From a checkpoint of a small mixture-of-experts model trained on Wikipedia.
Size: width 96, 13.1M parameters.
Below are experts of layer 2 (counted from 0) of a mixture-of-experts language model. Rows are named up (a neuron's input weights, with its number) and show model dimensions 0-95. Each number is 128 + 24 x the weight over its row's rms, rounded and kept within 0 to 255.
Before each expert's rows: "gets" lists some tokens that make up at least twice as much of what it gets as of all text. This comes from a sample of Wikipedia text that the model never trained on. Tokens count by the router's weight.

# expert 7
gets: "1", "2", "3", "4", "6", "9"
up0 [130 102 131 144 127 171 136 121 127 116  90 163 137 112 175 124 134 118 195 115 112 146 133 121 125 103 128 129 143  96 142 102 129 132 104 122 148 127  94 150 109 138  84  85  64 136 144 137 129 135 140 110 164 139 125 122  78 115 166 110 140 114 110  74 120 153 132 160 136 123 116 147 113  81 138  73 154 105  95 145 142 134 110 120 135 172 114 120 163  88 139 149 142 122 110 130]
up1 [150 124 176 141 112 157  94  93 105 102 150 113  93 129 138 149 123 177 116 138 157 133 120  91  88 136  96 119  97 106  84 114 149 115 136 127 128 117 129 101 148  86 122 141 124 122 153  77 102  91 178 148 151 150 139 149  68 127 164 119 146 127 144 129 151 130 123 155 165 147 140 130 113 122 140 121  97 137 145 108  88  98 121 133 149  80 140 108 139 133 133  81 103 151 125 131]
up2 [159 148  96 104 148 164 142 111 131 142 102 115 163 149 127 131 104 141 126 119 155 118 153 150 150 106  94 146 107 157 130 103 139 128 129 132 138 105 137 125  59 152 132 167  93 156 121 116 118 147 130 139 172 135  85 158 150 126 129 139 142 129 149 109 124  85 139 116 121 106 141 126  80 167 133 128 133 124  84 116 129  61 142 130 169  83 129 163 123 131  96 142 183 143 111 134]

# expert 12
gets: "ed", " used", " named", " made", "ated", " built"
up0 [119 132  80 132 153 118 128 145 124 120 146 132 131 150  80 133 151 100 109 141 165 119 121  90 115 152 140 126  98 130 131 132 148 171 159 126 113 181 157 102 103  95 129 123 173 136 122 104 103 105 142 142 140 169 115 129 149 117 160 114 103 137 125 104 164 173  78 114 104 113 136 109 125 141  68 115 116 157 119 139 135 137 120 126  87 141 126  79  85  91 137 130 162 135  99 156]
up1 [115 114 142 132 118 131 163 114 182 101 119 173 155 127 150 146 111 150 133 153  85 172 125 156 135 141 139 142 124 152 144  90 152  80 144  76 132 121 141  82  99 102 118 106 143 131 153 140 104 145 115 116 110 120 118 118 133 147 115 117 113 122 126 115 162 121 115 137 153 153 160 122 125  97 138 150 178 157 161 114  77 122  90  93 162 157 127 117 128  90 122  88 148  92 154 138]
up2 [156 137 139 118 105 134 112 138 161  96 114 120 126 158  66 171 158 134 125 106 101 120 130 134 119 118 136 148 117 180 130 108 110 144 130 110 128 192 104 110 149 110 125 101 119 147  94 115 125 168 162 175  89 147 153 128 157 121 144 100 110 136 116 141 122  93  95 114 162 152 136 128 120 155 136 132  75 132 123 137 121 157 114 153 138 114  63 108 116 142 147 101 100 106 156 156]

# expert 14
gets: "em", "or", "ric", "z", "ig", "iv"
up0 [133 159 114 128 136 114 104 128 172 152  94 108 127 150 143 105  82 132  95 127 123 142 172  95 117 171 158 135 114 101 137 121 135 137 173  93 146 173 124 158 117 100 130  97 155 149 146  95 179 138 128 148 140 115 130  87 130 117 132 166 126 181 114 141 141 147 101 127 139 137 129  92 103 137 139 177 109 121 124 133 149 151  82 153 147 136 118 149  63 108 145 116 120 115 128 127]
up1 [ 84 110  96  84 113 160 140 139 122 136  83 185 125 157 110 134  99 100  90 125 118 139 106 127 108 140 127 152 139 110 117 139 162  98  94 119 113 119 143  99 161 125 102 109 157  92 122 114 145 140 125 139 140  99 125  81 129 120 108 124 118 112 111 107 199 139 132 154 169 104 137  98 120 124 125 140 156  92 132 119 131 130 137 124 141 104 143 138 183  78 138 130 128 153 173 159]
up2 [131 120 134 151 127 107 168 131 193  97  97 127 140 111 146 139  83 117 149 127 130 130 159 131 116 108 125 128 125 122  94 135 117  72 101 104 159 166 107  99  88 121 123 140 162 152  93 103 113 175 127 153  95 135 207 145 153 137 117 133 100 133 127 159 145  91  85 143 132 109 147 102 132 108 140 182 146 126 116 146 135 119 136 129 105 131 155 129 109 122 126 126  95 143 144 142]

# expert 46
gets: ".", "'", ").", " .", ".S", "}"
up0 [112 106 134 108 154 170 139 163 176 147 117 113 125 155 118 102 129 113  95 153 129 130 118 152 102 134 155 134 134 142 128 173 139 171 150 108  97 139 123 131 166 144 100 137 121 154  82 137 116 104 160 118 125  94 124 132 124 138 151 163 100 134 101 125 130 161 119 136 180 102 145 131  85  89 121 134 127 103 158 115 175 132 125  94 134 102 100 149 166  67 110  89 100 111 135 116]
up1 [147 143 129 120 137 126 124 134 112 152 126 136 133 161 129 139 132 148  99  86  93 161 156  86 100 119 123 151 105 168 151 100 126 158 134 114 145  96 119  90 102 132 120 124 140 112 107  82 152 153 138 125 168 129  56 104 146 122 138  96 131 128 158 148 134 124 167 132 104 123 145 137  98 126 156 140 158 132 145 158 105  88 153 119 133 122 216 106 146 167 103 119 137 126 143 136]
up2 [161 102 146 126 154 168  85 144 146 124 127 120 135 157 140 173  90 107 134 125 146 125 147 117  97 101 123 128 134 180 111 125 115 158 116 107 155 148 139 131 139 166 119 111 113 130 138  95 127 114 128 136 169  82 122  84 101 139 132 115 121 131  98 201 102 152 120 137  89 147 148 135  86 114  99 100 111 121  97 157 120 117 126 149 135 134 117  95 151 130 132 172 121 144 105 187]

# expert 53
gets: " found", " born", " was", " began", " made", " later"
up0 [142 154 145 108 164 127 147 146  91 131 131 111 122 126 126 163 155 142 114 137 143 148 133 160 155 135 170 132 138 135  82  81 126 106 125 115  84 139  79 102 177 121 140 134 133 125 111 108 176 107 118 127 139 139 125 126 109 152 157 160 178  94 119 152 130 154 140 109 152 102 108 139 138 126 109 100 146 111 157 100 140 124  80 179 107 126 197 123 128 101 112 159 156 124 120 136]
up1 [131 147 122 111  91 104 142 130 154 127 132  87 168 148 115 107 110 122 101 132 138 118 192  72 156 112 133 144 119 131 120  98  97 178 149 124  82 151 161 117 110 109  79 123 105 138 128 136  65 150  70 106 163  90 102 150 104 129 123 171 128 145 131 117 118 155 146 158 149 146 136 115 153 130 149 121 135 149 123 133 123 165 118  92 119 109 113 128 121 120  99 154 133 138 131 140]
up2 [135 150  90 119  82 145 115 129 102  99 126 107 141 169 142 130 134 111 172 127 135 166 143 116 110 102 151 129  93 136 149 150 158  94 115 129  95 106 131 108 103 126 139 131 154 142 115  96 140  90 148 101 208  91 157  86 160 167 136 132 148 154 148 134 190 149 124  95 118 143 122 119 122 113 152 120  89 133 123 139 121 129 141 148 144 127 124 102 148 114 153  99 133 139 139 174]

# expert 78
gets: ".", ".\n\n", ").", "\".", ".\"", ".\n"
up0 [150 136 148 158  74 120 145 131 116 130 137 102 140 177  86 133 131 124 109 143 161 123 129 126  68 133 119 163 115 162 105 103 144 137 106 147 139  94 118 173 165  93 164 132 104  93 129 103 149 119 118 128 160 145 166 100 121 155 120 111 131 106 125  98 132  92 131 143 138 145  68  99 151 158 152 131 140  83 143 138 101 158 165 112 127 124 119 152 145  93 116 125 125 114 118 167]
up1 [123 132 145 113 146 120 118 144 143 116 129 150  90 157 107  70 137 112  99 129 131 118 119 181 144 126 145 112 166 117  78 154 114 131 126  90  91 145 178 141 114 150 144 130 135 130 119  99 151 116 152 117 141 119 184 101 152 113 134 128 125 119 145 131  86 188 129  83 144 140 122 137 139 124  60 153 107 138 131 115 107 160 167 136 128 129 123 140 119 100 131 116 103 147 154  75]
up2 [140 157  74 150  90 126  98 153 163 173 103  87  99 120  92 128 136 107 122 146 100 168 129 114 104 100 141 165 135 118 153 137 141 116 114 109 124 104 114 138 110 119 117  83 120 115 118 134 188  86 186 141 106 147 127  90 159 121 141 153 179 120 125 161 118 118 136 113 128 129 139  91 134 121 149 158  91 128 147 108 148 154 150 135 126 159 146 158 122 147 165 112 142 125 115 135]

# expert 28
gets: "m", "v", "p", "ov", "c", "t"
up0 [110 127 138 166 127  88 129  82 117 122 114 140 148  93 135 109 145 112 116 129 102 112 118 108 139 129 145 123 136  95 119 139 179 126 141 132 113 152 126 156 119 107 118 130 132 150 155 106 177 119 112 197 133 176 144 142 154 143 119 148 111 130 112 181 119 173 115 127 130 124 118  95  68 151 152 152  92 118 164 113 126 117 142  86  91 117 162 147 161 116 116  90 110 101 119  97]
up1 [118 116 121 156 118 114  78 163 115 117 154 137 136 128 164 102 122 109 150 134 109 101 123 161 106 104 132 138  51 116 150 166 103 133 160 168 117 129 149 137 125 124 140 107 174 165 112 112 137 153 102 162 138 135 133 100 148 136 167  93  98 116 135 162 102 153 147 176 152  92 108 141 141 147 129  90  97 123 140 116 126 144 119 162 111 109 136 129 114 144 123 120 128 121  79  78]
up2 [114 148 164 145 110 123  99 132 130 148 129 117 168 151 134 167 119 133 129 116 140 125 120 148 128  76 137 145 167 142 122 143  96 108 110 101 154 124 155 143  95 211 157 105 128 106  86 137 120  90 137 140 169 141 113 112 152 147 138 109 102 134 104 172  81  85 129 110 179 113  99 137 113 112 156 121  99 136 165 129 139 153 124 124 132 126 140 140 126 157 179 140 151 116 118 130]

# expert 15
gets: ":", "=", " =\n\n", " by", " a", " is"
up0 [135  65 119 106 137 117 139 111 120 135 159 114 101 153 146 150 130 118  98 147 138 137 137 138 172 131 111 131 118 115 141 119 142 130 137 133 115 136 115 110 116 134  79 165 171 160 149  91 135 147 118 162 170 129 129 132 126 102 134 122  69 165  90  75 117 113 114 134 109 104  71 102 133 168  92  82 157 122 145 170 148 107 153 139 113 135 156 110 125 136 132 165 107 132 154 144]
up1 [135 129 124 148 140 132 149 115 102 110  86 100 136 163 124 143  91 138 118 131 137 111 134 126  73  95 139 176  92 142 131  89 125 120 128 168 110 159 170 126 160  95 155  91 123 140 175  86 144 127 102 125 132 122 123 161 122 122  93 118 148 187 132 161 107 151 109 148  98 143 136 151 131 155 133 141 139 118 143 146 126  97 150 136 135 124  91 118 201 114  98 112 109 119 105 119]
up2 [133 150 157 146 163 153 155 133 177 133 131 129  84 101 116 109 131 136 137 159 161 135 122 128 112 132 170 146 147 152 146 139 144 166 102 101 153 143 154 137 132 136 131  94 115  92  82 108 107 136 151 168 131  79 129 108 138 148  88 107 140 134 129  97 155 122 130 141  92 137 156 137 124 154 103  97 134 136 171 109 166 129  98 176 142 117  77 126 117 156 184 132 126 105 146 112]

# expert 49
gets: "1", "2", "3", "0", "4", "5"
up0 [164 178 109 162  87 132 145 132 145 101 132 139 108 148  99 139 113 127 117 125 124 131 127  92 107 176 129  84 112 103 155 166 119 126 142 133 130  73 135 149 151 143 120 112 119 106 134 128 157 159  93 173 107 126 163 141 150 115  71 163 101 151 111 142 120 121 126 162 130 162 157 132 107 125 170 128 120 121 130 110 120 122 119 152 123 175 127 119 148 122 160  69 155 124  97  96]
up1 [143 141 152 142 102 124 115 136 152 165 116 133 110 170 159 116 150 100 115 108 138 137  99 121 114 126 110 168 137 109 135 124 130 103 132 153  92 118  94 100 114 137 105 131 115  86 100 143 109 107 166 117 164 142 136 150 120 106 135 139 102 139 177 108  84 201 127 159 157 155 161 119 124 115 141 167 103 124 102 117 132 136 143 114  80 150 143 141  88 145  77 117 170 155 113 117]
up2 [131 150 138 158 121  99 131  81 135 166 140 134  99 114 120 126  63 119 153 144 144 113 131 150 141 182 118  91 129 148 131 103 157  91 118 112 204 132 135 119 117 134 144  86 135 116 119 118 107 129 141 126 111  93 157 116 137 114 147 125 155 120 157 167 120 121 106 143 108 118 151 161 129 108 140 118 114 201  89 123 157 118 138  97 141  85 117 113 109 150 143 132 173 128 121 137]

# expert 21
gets: "in", "i", "n", "et", "at", "ot"
up0 [145 104  86 119 140 135 144 137 124  88 143 129 104 118 146 106 144 153 158 107 121  95 128 102 123 135 143 172 171  78  93 106 130 160 136  83 160 137 131 130 110 103 146 169 120 133 145 112 148  98 168 162 113  88 141 164 117 137 132  89 106 113 112 147 116 191 103 112  85 135 114  99 101 145 120 128 124  90 105 123 135 129 142 146 134  87 138 131 152 182 103 108 136 139 130 127]
up1 [156  71  99 115 148 167 160 122 107 105 116 137 114 150 129 143 149  77 168  95 109 127 142 129 120 111 128 100 135 116  98 135 176 134 145  94 174 161 147 139 102 134 142 174 145 142 120  92 110 152  69 120  88 145 110 152 125 139 127 160 143 141 117 126 184 122 130 130 145 144 124 123 127 140 118 155  94 113 148 140 106 115 163 153 122 137 126 112  81 143 131 129 149 110  76 137]
up2 [138 133 122  75 127 147  97 138 105 100 106 108  86 145  91 148 158 128 101  82 115 174 108 129 140 112 158 134 129  88 107 138 186 114 112 122 136 137 147 147 120 129 133 165 129 167 147  91 124 139 136 161 118  81 151 102 135 128 133 121 135 121 139 186 114 146 131 146 115 134 109 135 141 172 158 156 138 122 141 155 123  81 160 167 119 154 152 127 148 162 122 143  98  95 124 106]

# expert 70
gets: "c", "C", "P", "p", "M", "T"
up0 [120 123 143 141 129 125 112 101 143 145 148 104 126 151  91 168 110 113 118 100  75 186 103  82 155 130 121 105 143 151 144 140 110 156 138 112  89 160 130 161 132 125 121 110 142 163 159 113 163 134 107 130 121 133 173 154 143 104 141  84 106 126 153 131 138 135 107 123  80 118 143  96 121 144 155 126  89 111 120 145  85 148 122 119 118 148 123 167 147 130 188 132  71 142 115 122]
up1 [149 114 130  92 120  91 108 161 114  87 138 148 146 128 102 135 117 118 134 147 120 104 116 129 181  92  99 120 124 116 109 155 101 118 149 133 114 129 121 160 117  84 127 144 132 109 114 120 120 189 119 127 164 133 134  91 102 105  87 136 147  88 109  72  82 138 109  74 118 132 124 187 149  80 149 148 144 140 126 158 152 131 108 130 163 119 128 124 147 150 142 142 100 122 144 137]
up2 [158 113 106 136 136 155 109 123 129 108 174 141 128 101 117 101 149 174 135 137 115 119 119 128 116 157 159 128 168 112 153 137 127 155 116 141 139 106 199  89 132 118 152 160 112 144 125 124 113  79 130 154 146 130 130 115 110 133  98 135 120 149 126  98  96 137  77 153 140 152  64 141 135 118 127  98 165 120 148 159 121  95 112 114  83 161 109 102 159 104 129 156 107 136 156  88]

# expert 42
gets: " \"", "\"", ")", "}", " (", " '"
up0 [131 162 118 107  92 128 147 126 118 139 133 152 144 129 129 137  81 142 109  89 158 124 123 137 137 126 148 136 150 155 127 108 132 116 139 148 163  92  94 105 122 110 177 131 165 161  76 118 126 124 117 105 155 118 139 100 150 117 103 116 134 163 114 142  97  96 133 142 150 132 118 144 110 128 193 150 176 159 104 125 107 128  67 120  67  90 118 132 157 100 138  99 155 138 143 130]
up1 [147 145 129 150 119 140 135 124 122 113 133 137 101 124 159  93 115 100  98 104 142 125 127 149 103 108 115 177 128 158 152 119  94 145 133 109 156 168 166 153 133 128 138  75 114 149 132 106 115 166 105 140 135  95 104 122 141 116 119 114 163 144  93  99 123 108 112 111 118 114 130 108  65 141 124 139 115 160 129 109 174 113 123  74 105 127 106 114  48 154 149 125 145 139 170 123]
up2 [161 120 157 130 126 112 141 115 117 120 116 132 114 108 117  90  91 105 115 168 135  86  75 135 141 144 153 116 115 102 127  94 104 120 127 110 141 151 155 130 142 137 128 183 126 147 132 136 125 134 123 163 117 124 119  89 160 138 154 149 131 165 143 107 120 123 141 187 113 163 127  88 162 157 139  86 102 111 158 140 117 138 152 109 119 126  95 129 122 124 140 120 170 113 208 166]

# expert 34
gets: " ", "0", "1", "2", "9", "5"
up0 [154 131 190 127 155 149 172 145  87 145  92 127 120 144 149 157 105  98 121 180 140 119  64 146  92 160 169 112 103 135 109 126 138 160 140 132 140 146 124  83 136 116 140 138 119 130 137 110 102 125  98 150 133 140 135 142  86  97  82 121 124 145 150 122 113 162 108 133 157 139 150 131 100 124 142 125  75 101 141  94  97 124  91  97 125 119 120 127 120 156 159 141 124 148 114 139]
up1 [ 90 114  74 166 148  92 146 120 122 106 125 111 142 116 173  92 162 126 155 120 133 113 143 177 159 113 180 115 133 126 166 107 144 128 106 145 132 145 158 105 125 138 137 136  89 128 115 123 127  71 164 124  91 122 117 137 116 154 152 126 126 120  74 134  88 143 112 147 150 130 106 135 153 148  82 117 129 145 152 137 156 121 116 119 136 142 109 118 101 130  89 132 121 178 121 174]
up2 [110 135 114 151 127 117 152  87 122 123 119  97 154 136 130 134  99  94 101  89 137 124 107 127 110 122 129 146 111 150 122 174 155 154 144 112 159 146 126 103 135 118 162 104 117 120 144 137 136 167 105 182 104 128 108  67 197  82 132 148  87 142 111 170 151 125 165 112 127 134 129 103 120 110 137 175 124 114 144 142  85  74 129 133 125 130 154 141 131  94 123 116 124  99 140 145]

# expert 52
gets: " ", "0", "5", "7", "6", "8"
up0 [143 153 148 115 130 122 141 117 113 134 116 134 143  98 105 112 152  86 180  91 121 111 110 170  89 142 112 127 136 137 124 143  92 128 125 142 154 136 122  96  92 167 124 146 155 150 100 105 131 148 113 158 142 157 133 109 137 106 142 118 138  58 114 162  99 140 145  96 121 133 127 124 180 121 168 153 143 115 175 154  85 172 133 116 122 129 182 119  91 147 115 130 113 138 156 140]
up1 [127 144 119  91 182  87 127 118 163 155 133 108 124 126 139 114 135 135 188 136 126 136 149 146 165 147 162  98  79 151 122 113 152 133 105  82  90 132 126 151 153 147 128 144 123 128 119 213 128 115 124  99 108 143 133 162  99 124 131 132 154  88 155 111  83 119 157 130 125 151 125 135 144 170 109 143 115 168  91 143 123 131 117 111  98 125  95 117 124  99 106 132 119 129 148 120]
up2 [166 128 134 119 132 124  84 205 133 148 133 124 130 174 127 117  88 132 100 142 127 118 127 152 130 115 133 125 117 121 132 122 141 173  99 165 110 103 102 134 144 133 129 107 131  95 132 130 142 117 113 140 115 124 187 141 193  86 104 131 166 132 140 164 108 135  79 116 121 137 140 158 141 144 112  64 118  92 129 152 118 118 126 111 138 112 124 183  98  91 124 113 137 119 129 136]

# expert 75
gets: " and", " that", " which", " to", " who", " but"
up0 [123 101 150 123 155 117 138 154 107 120  97 140 163 100 110 127 143 155  85 116 103 130 127 122 144 163 149  87 119  94 136 101 112 143 100 161 100 103 124 120 128 132 132 167 133 129 132 108 158 114 157 140  94 120 160 174 181 141  95 122 160 123 120 146 117 105 107 134 143  88 111 161 134 121 183 105 136  92 134 155 103 132 136  95 153 135 133 138 138 149 129  97 154 122 120  47]
up1 [166 170  85 121 137 132 129 135 161 128 155 141 143 160  99  99 150 113 118 129 132 109 137 135 116 141 135 139 153 112  66  94 115 127 125 112  84 143  94 130 104 109 108  93 143  99 114 129 107 129 162  71 116 141 104 147 117 159 112 117 161 162 116  99 120 138 179 124 147 145  92 113 141 114 124 122 126 157 148 156 173 125 115  92 119 155 111 163 137 155  85 140 146 111 176 118]
up2 [ 81 169 120 111 197 157  93 107 142 170  80 137 129 121 161 117 147 156 137 132 143 149 134 145 130 123 106 113 114 124 128 154 105  89 128 112  97 113 142 127  70 167 111 145 129 152 113 168 124 112  92 129 131 125 147 144 132 156 117 131 116 142 152 135 147 102 112 102 132 132 126 123  69 146 126 146 132 147 100 130 144 135 115  97 151 115 133  63 108 135 115 174 167  98 138 133]

# expert 105
gets: "er", "ic", "or", "ist", "ant", "ent"
up0 [161 124 117  98 166 117 137 107 141  56 100 127 106 185  98 107 118 151 102  74  83 151 117 138  88 138 113 102  91 152 134 114 106 127 113 122 120 159 111 133 112 102 119 137 155 158 120 109 106 103 131 117 128 120 172 137 151 111 131 145  81 159 108 126 127 143  96 132 141 166  92 132 148 146 134 111 112 103 136 110 170 133 157 143 139 142 112 144 122 114 139 149  94 143 160 165]
up1 [105  94 134 184 125 126 103  97 129  99 133 110 117 107 104 117 137 143 102  93 139 113 144 145 165 127  85 173 131 121  73 105 147 143 122 148 116 116 122 147 108 135 133 161 144  99 120 117 102 107 140 130 150 124 182  98 136 130 121 109  98  95 104 142 121 143 133  90 115 171 120 141 111 131 139 130 180 170 145 136 110 123  85 125  87 114 155 168  79 122 138 165 105 116 138 101]
up2 [155 129 122 104 130 125  92 161 205 132 148 155 148 156 156 138  98 130 162 136  89 112 124 127 123 121 107  82 152 117  87 134 142 113 113 109 146 168 124 102 147 121 133 139 124 125 107 104 131  83  77  86 144 132 104  99  88 115 135 122 167 163 152 153 116 143 172 144 165  74 120 127 145 118 155 121 114 135 143 158 142 108 129 148 152 131 106 130 104 143 145 160 112 124 134 110]

# expert 103
gets: ":", " UTC", " Binomial", "}", " Family", " United"
up0 [100 159 149 131 172 106 116 100 136 145 168 116 120 150 130 110  79 134 141 118  83 100 105 127 129 130 120 123 114  90  83 135 159 156 151 113  99 153 129 103 134 151 147 136 125 122 164 157 120 122 167 125  69 102 122 107 134 113 178 108 113 184 125 147 144 128 160 146 100 128 109 146  90 106 165 106 114 117 164 159 123 173 100 144 148 132 149 103 134 146 131 105 155 112 142 118]
up1 [107 131 149 133 121 129 189 113 117 131 135  86 119 114 125 134 109 168 166 164 122 101 138 110 173 119 138 127 135  85 111 139 153 114 155 187 164 124  80 138 156 165 141 125 132 132 136 102 141 137 148 122  44  66 139 131 113 137 129 109 145 118 128 123 122  93  82 110 148  91 117 105 112 111 125 109 129 110 109 132 149  98 144 118 123 111 143 132 144 141  98 117 103 117  97 129]
up2 [137  92  97 173 123 121 166 137 119  95 156 110 114 164  93 109 153 173 121  99 100 153 107 116 114 161 111 104 134 107 150 114 120 105 139 160  98 116 160 151  98 143  76  93 108 154 158 131 115 101 119 138 162  92 120 129 166 131 104  92 158 157 127 101 160 143 145 126 123 126 113 123 114 112 108 158 162 158 115 120 126  96 142  99 141  95 111 114 113 127 166 103 115 137 114 174]